config.yaml
n_experts: 12
d_shared_expert: 0
moe_layers: [1, 3, 5, 7, 9, 11]
router_score: "softmax"
balance_loss: 0.0147
balance_bias: false
router_bias: true
init_std_router: 0.0288
tie_word_embeddings: false
init_std_o: 0.0
optimizer: "adam_variant"
dataset: "wikipedia_en"
Below are experts of layer 5 (counted from 0) of a mixture-of-experts language model. Rows are named router (the router's row for the expert), gate (a neuron's input weights, with its number), up (a neuron's input weights, with its number), down (a neuron's output weights, with its number) and show model dimensions 0-47. Each number is 500 + 25 x the weight over its row's rms, rounded and kept within 0 to 999. Numbers have three digits each.
Before each expert's rows: "raises" lists some tokens whose logits its average output raises strongly, later layers aside. This comes from a sample of Wikipedia text that the model never trained on.

# expert 6
raises: "ided", "port", "- Years: Team /", "co", "to"
router:503520514495484477540522497495486456497484482503479531467507571516522525511488508484541511514530517524538481530500513467531516495539510498511460
gate0:471495480512471494490456478537454484493496532517526489541524535512494477460521482501436520461546511522510510483495495522520492439535484460509473
up0:539513473485471486548465512494476475480500525498467508490508529471482479459491477497452518511480486476517474530491482507488508511506511519489456
down0:489485558513486517469497478525519532420491514534488566488485473540480488495455539492510464525494501502533525496535502489495514500502475496448477
gate1:532500496536481539505524479473471493492551502475470489502539511500485489553533525470505541506517468504503539465490490497494523515508546484473538
up1:494502498506522485510477513473497466525521487471489487498529532508489473534499522499457469484482521489508532541511512480537500474484497543508516
down1:507501504482511494492530486504491530542513491507495484504534505542513490523494477500492531542491520473469523532511516506488548503554501523542507
gate2:520532513499525473512502485534481478479498517527482514561541506542525507494513501475518517470470527457468488494509473525508540483524477545516534
up2:504515501538484462447476485489509478575537538485525482485459525508519468438504477521509494475488478509513484508496504545471529488488511501506516
down2:496506506429508506498518507480504506518523488500509500481507485497592462479519518488464519523475465527523507449498513492581470497539473519487505
gate3:455510516503526496482502490526486489491496507489466498526522476522500494506521509514542529479456516500525523532487511509504505532503500487504499
up3:512534502476487482476511531498514488491476461498470474481508492509491492530476491543482533490511531522461503544468465467482471533489529514505518
down3:452492504510511494529515529507522438558461497477528543466478489530501491531528485464466481527468484491497515486497523526475497491465478522527493
gate4:486501507509501528459506584537513506481511456485493464492498506490523508509509505526502535513544467570541531559507475517447457493468492460465491
up4:480445474518507493522500508509533473520450458530448492475510485501462490540536503499523484513540514495508519475554526520526492470508526462509486
down4:497488508520488504469534470455510530502465525466508495479485487484498514492495512518485495490500528478506524509527499530516471490501475492462457
gate5:486513537490516505509516465481517509460492498459513496521498487502504523514484489460475485464536528517484489438495495450536498460506500538493496
up5:515463491501535517501491486517478482501520459538468490463490478493474534485509487458488517472514532511513481506472502452537501483510501532489456
down5:477520488508476495453501499489481477505520545542518479498528512516484519472518463504497539497509498490482470493483507504470487470508443500478453
gate6:486515478512510462444493448465522491501508485517527517511500476476505505526500508504534512507492510532529492531486468511471533488499543498498483
up6:509489479478532513532503536501515484458507509527481526483487540488482427481485503514461490561491540520506471467534455537506451524496503524503483
down6:496489501507492508473488486517484469503447506480498485513467501550553532494495502484490468505487523514504472501523491502491463483473440511499512
gate7:482500507494498463491501530532521492503489517454499482454489500497511499552515556464534450505518498537459523527462534492490527526506530457517471
up7:505463479521497503472508538508508486463501541577537497479482483525495484475515468500553511508512503461505445540499488579505529488544505481537557
down7:497461524460496453536489461516516506479489529491482541468458508535508503500485508491494471523489483511483492499502531498533504473546519498526538
gate8:490524555509485480510538479479503520485491477497514491486527512565475514473519519493520522495500536498480510497477456461527525502495509493497474
up8:518496500496512484467469495531483490492468512447520511508463505501471497520469490553492475478509481467485476518488495496484519486451519518476500
down8:494535525570526491520481463521474488557514557518442464512502554530509522520523520472529544476470499518492470560488562506494498469505486538542485
gate9:464482485471502473511541548478555437533514478470512517441510556502491532484482525481476497504517513519487540519503506485478478467466514500522547
up9:531471478488485526499489506531478508531517510525490436505488437498539503535507491476521528458521492520510492446485506525519505525528543478481491
down9:550494479482516499501476512489516501529520527484436508500488533495511439484517473540487483484506501521522520517459531494516518482508522516480539
gate10:518503507520457513487458483523484419516506506508488531507542475492452500489488492533498441497515501501444517510543495469496487505472529483513507
up10:467526504524493540456460473540527499516493495526494485510495535492485526522471504555503427501506525520479473480553498467512490463544492478490492
down10:433503492501508515504451459511506474481498540541525486500515475539486489492513493511482494468465490474492492571479504512494512468471505511465502
gate11:491512488532513488497489515520510475500474502505498547521490465518484538540463514511536492564478516466533481496476499479505518499483477482487492
up11:479504537494469514508513498484453513495466483491511531473510500517455502540486462510469502527494504498476552491480522486495499512515527535532505
down11:513497489508519552490491554465518465474551470491510558519468490491463488491525542509489525525517507463457547506495469520555501491492481514507488
gate12:478507492464489473499512514543503470476496466475486486468464508509495492500529477512570485528502500479496477472475471535519516509487487484506467
up12:517542494552529462477441512518511477462489502465495518430508489485476502540461528493523494458546523554443532508506478498501484490483492495481554
down12:508503453490486472497516531515504475496515494554502502546512542481496492500523499515481508522487456524521482438490530466562470507491518488503519
gate13:443502482458486495496511494479497492525474490595484492482505459507475491508503511511553478479511522503532515534479533557481512530510488529490452
up13:482500514474530558514508531473490491465519484540476526508462445507451470509532499489457514508520509508489503494463509471491513487509501514487507
down13:474482481532512515490509436476499453548493519513521487491449498476520468475518476517493480508483526444487534517517484482529504474490514482548498
gate14:509520565566517510521520461509479501509494520527516500479528485523496469530494545491520526483467543468519493467517515516557446505530490465501515
up14:480525531497480509461463502448501480544519462492502526491537496483527511487496480569522505470494512476514520543484466534492504498468479546496483
down14:509567530567531507543541508487513462532491501544507510505487462472529500528509491541538503473517502488519489491527521525493518484519505449504471
gate15:472498448504516545501484523542498508481440533481487454526467509514478509485499492488500487519488518521534504474475518464527487544492520503501527
up15:496503534491547534466481474508522499518458495498483498480488500488501508509537476507478479493519510514488499469536554516508455456465484520495480
down15:509539517559469525507522461506530497496516480529520525523551512455535492513505495460474463519472507513485484536512495467456505499539481511453526
gate16:507495500498510486488511509498470462549502503536487512474511466522518513473493493489467527495511488546542534486511489508457530454521512490502506
up16:485520518495495479506512500516465513540526488497522484495473504513487491448517484476488515495528504518497498504537507454491540461522553528510489
down16:528494526472523524479530504518485483529505477487497513457512506461506493487495513550485515473502522502532463472522508538484522483530497508496454
gate17:477518530545516496473512463511513494490522512533508449475487526506522474501475512535520509539517492499510466480516514495465480461495467502475513
up17:486468508477540492507513525522510530479471517488483470535526483521472509527512466493490499429458505470527492453487515481521497525467506507502472
down17:479510527500495510492484488527518480501517513482486500524465490501496443579492489539547511487517525479547482490518519515501523549502514497536507
gate18:470521518456537507525512505508544503459521479502503537524482528505502523447476508512512514513487518471530508487496538486510514524514445508537468
up18:518450510507481554503454488499509492540523505523495493495468527460496542484490521480539492514469521450514501509508489533502528553520478513504502
down18:482459491507457500488485525540457472537511501539502482488488494479510535511557455492513493464441472526489533492514477507508501469533512496502524
gate19:523488528502528505488495565514516490481464507497475504477561505479511479529471520524504499538500565467494539476501512517484487458467468477519488
up19:508513500482471487477543526506447493490466501494478499479515533474460482555486479503495512478493486476540496494508484506402477487457472525536466
down19:484515504459513502497547500492466540511493518489493499549484523484461481516505520550536547516502505489477506505495527428483499514479441488511492
gate20:478517527492485461461519492510495500501488483518479523493531514564497512486543508541483521519501512490486487493544488517506492502508473495509493
up20:506499516487516485454504504498492513472502465526476519482568464497486526497492507510545504534543504512494505540478504476478500503464487502534478
down20:496528528484522515511544534509475512524531449532456502480540550478536536504492491515481508491480516513507480516445472475492554516520513526483512
gate21:463483539525521489516559481441518512494541457498495496513519507521489504496501513509505484484487487468468530506475507466486482509518508493517494
up21:487537510536507498522515484485497487530540478464487498510489510508439513479471526495471530491531487512492513531502482500518537490496503487509478
down21:507491496520471477485497495505497519436503460483496442492447504486509484552513515453505475475520511515521517495459516480530517506505457542455485
gate22:484496557505553497482516477506475514515472525497473493503555510516489514455539531471479464533491508470459492520503554447529481513520552499488499
up22:495465480427511544448549463522500511512529539489539509519528541517523498456517502506473486565522488493542487512493443523476481445500516477478492
down22:503523475546492517490479485449539494467490505457512480483515484512531511513475516512474517478529448498469522474474468495501489477525489511481505
gate23:498499529479495495495465520515451498510459552502519488529487541491502498444527528550480516487533484481474489516485501518546490529505547557519507
up23:457515476518545476477472494501542499506465500545514528488571523455510519500496499487476531482500506486501495463475506486489458494473528523550542
down23:550450466500478518542485506488524490504500467498552503505461497488559527495515482542484512506541479502497494480457470458488512543480502546472526
gate24:522475525526539460518468502534434539498488510537476527497497459493504463472492488485503513525497523464502476495534509483479510514523503522535479
up24:507520489493472521515481513486494514483553514506515455510494514466465485482479475497504480500557489486454513469498466486531495535493505483504523
down24:442510523491555455473518460548500515515494513487509469510505486467494500544475488481532513471440519494502524507477513509492572489498533536463520
gate25:477555475460491493472469482522503489490494527528498515505515516556497528492511501486498499478470539525501521491542441464438513490489516447460498
up25:501443514484529434463486459482495521493546510475458505525461516520462476490509470526468470473510495495447493476557509534457478500524516453516443
down25:515533450448518510549494485443501465514508450486512476468536476490504479474500497483525512478564532489461468454487475535543482480487517516538502
gate26:484527533500489489501494503545472493487508527499457521486523519523495487493501539532519523469475499470466527497508513499506513520515493507479490
up26:490484526524481502538473513492498488448485496517504512476488534494498503499492478505554535453498548509458479489489486469524521582528535520482483
down26:505513495500485478487483556528490484484501553510495531536519509487492515490472486537512509537471490583494522507463500495480492518481458504486481
gate27:444491521470503482499514529524478501472481496513513493504477487535535522450465468523508507486486478532474490493477462538512526492501501485533512
up27:509481531477459509488479476510495499445513497495446512445516446526491519519501522553528483478519539521486557507510525482511472493485549475516493
down27:535430487453524536511521521490527525493512484531505483509477501490523553498539501476496508533557498502501497484486487472512477467514512505473533
gate28:495490485525538504439507520490520506484508489486485495464524556478486454489473499495497520500473528445515459439514492515493454511489491497508493
up28:555508531478483545483505516529518492499486480488488491510495464510524522458504512496547504523514526492492505457503536511454502526503477481485469
down28:444488559498460489522498484463527501472469503480512483486489536507489455518485530462569508493495511476543493518541557481468477523475513530489498
gate29:518486486514505522519473557521504514480500539566494496525534486523487539487485486490503530507491463498462503511504509484516509529513499530486516
up29:443491502524515504504471498494488509543503505538454485475534502497543464475465515466475510474506513519506478454528529484515529547527494502480513
down29:522573535535506474521518492540521529554506536477479495515530494501471446494534479504474499512471486481493502509525529503526517517488494500516489
gate30:492504496492509494514549510514522501549459472524525448504448494520495480465524476501517477567492513541482511446538484493561493513472503545501463
up30:483529498471483489508540473501516548506476453500512516473505558497512511517533508502480467511496491508517482485501484526486503503524498535511476
down30:527523501511476489497509443513489463461473496481510505522490496515474516508485491506503496485466494483405541482473450549495496490496530498490494
gate31:498486475535503524522534473504535509523516528485531528515527518506520493505477531540535471521501502510531462488543521486556523474492509515489434
up31:518501539492480503500472479510477492518525473471546492484482451541506554521498488504534535480485502535521537546468532486473465527490543543456472
down31:499506474525474524485512499494480520478469517476490508518484515483483500467516538506518452510506523490499522448535521490511483535523548446555512
gate32:538508487542492499475509507484512529519507529510529508509540491487520519503508543450477507506501501473535484491500508520533568493470497528470488
up32:484516480561523548537482509502484471530544507491475526514520509536475494526480474516507542529468451518515518524524511504458522496524514486489487
down32:509461447471523532522506515482496507520457500494492502473477515502517481521484503514500492458500498467486558479466481489487498514469484522526478
gate33:465522522490509537499520499540527508504495481489478502508499504517518486480526510510496509508490498558515487542496519485455487528545496525500488
up33:497488482536512508499503493496498530542459560517509478483497498480510511543474515513486499503467513446477452466468530497477531501544506544499474
down33:489462522514514505478519499524499515508494524539497501507520493522474495492499491535564505546491516506556523487504528470457509518524499529534461
gate34:493472505495515486534489474552460521515489534505545541528488476511510457474493497528469476465487469499516450488479501535486535528472467499535465
up34:538521486488485503532546490509477514539492477449521494536512511540488502529504523487441473466501453499479523492478503503535507497481489559499469
down34:533478492484475480476516516489523493510457525525503498490529513481463535483503471485455447493487516479483511514473473520483508510520522518475487
gate35:483523508513470469526453497517501491495481480547530498450507524503467452522476499531524506484498525513466485485505451462511491504487537480508496
up35:493498498544483474495458482518496490481518527507465546477560476496462534489464492485508536503510496518514454556481474471464493525457539519532456
down35:509467502498488466494586457513487496453535486435465492510503499499458500512496540488461501533504477474509512527478531478509490485492505525455567
gate36:474492507496501492512512529489488526460488453558498481514475505482453492481540491465520524508469550516533509503467522496564473469472481531492466
up36:471501522530495503480503503516518472503511432534515490497512492501516467461526489508501507521545497507488527498508463515501489523537490459563495
down36:497494535528515522530521501478540506479486516490517439489502554524508505465471496486551493511503514500522497511490474454458504492501479514472466
gate37:443529502521521503485497525503562492516465486454530546507503463517500509481509529481494503480508527500498506426506479503506539469537500511500490
up37:493509478501508511527502532499489508521470509489490524508501505497520481519540458509467478508459484497460528476479538496503537519531578496522526
down37:512515490514537533535527546535524524492495503511500487499492523525501422485478507483482549480475532520524571490491490493487471470490502541477484
gate38:506507491500466495520533504503502480483487542567534517526463529530476480534498514488515465517572526490510521480497505542503475531493486486481552
up38:457475498531495517484510501464482500529482489506507488467485540520445521500519454504490523532511483479499508475468501513517511529523489514515450
down38:475528550564518530511532483520471537480496506472523498466502504502514517534496502521531532505522557517509488499514475453466458471510478558502491
gate39:497502523529514546561464496531493489550500514484545458462559541509471510515499538491512520508474503522524497491478469508465522477477550470527529
up39:501491520476542467510501525460526497479539502515543506512497470514505523444543473491493442474504507493486523508528514468528455486495526484490524
down39:460489558537529499490475484505504448550474461483542519493486519521531464467477490506524467468486502464435528530493462533488478503537520506492533
gate40:537550519517479539478507491486486485490483514525547461521477512540482506521500483528514503465477495522496469476483518504478491484531496520474506
up40:536502522511490541493545517491537488500489509466482443507481494517498499540499485515490509475497496493509520485508483478485504484512536489499491
down40:485494487461513496498480482517496510530513527528463526513513521513486501498434487455481499499485557480505544463528542467484543514497535468490460
gate41:503496501534513529485532504479489535517527513504450487536510508531515494472481493527489477494490523507434473467498473480470511509495507471501479
up41:499484483528472479483468506494482514510461456469485468519492527484558486491497499489505506468492467514520514475476491525472504487444462545473477
down41:496468490504504515528530522526472479506527467469485480523491490485471502480518499564487485468545516509500493512533549485464567518550529496485480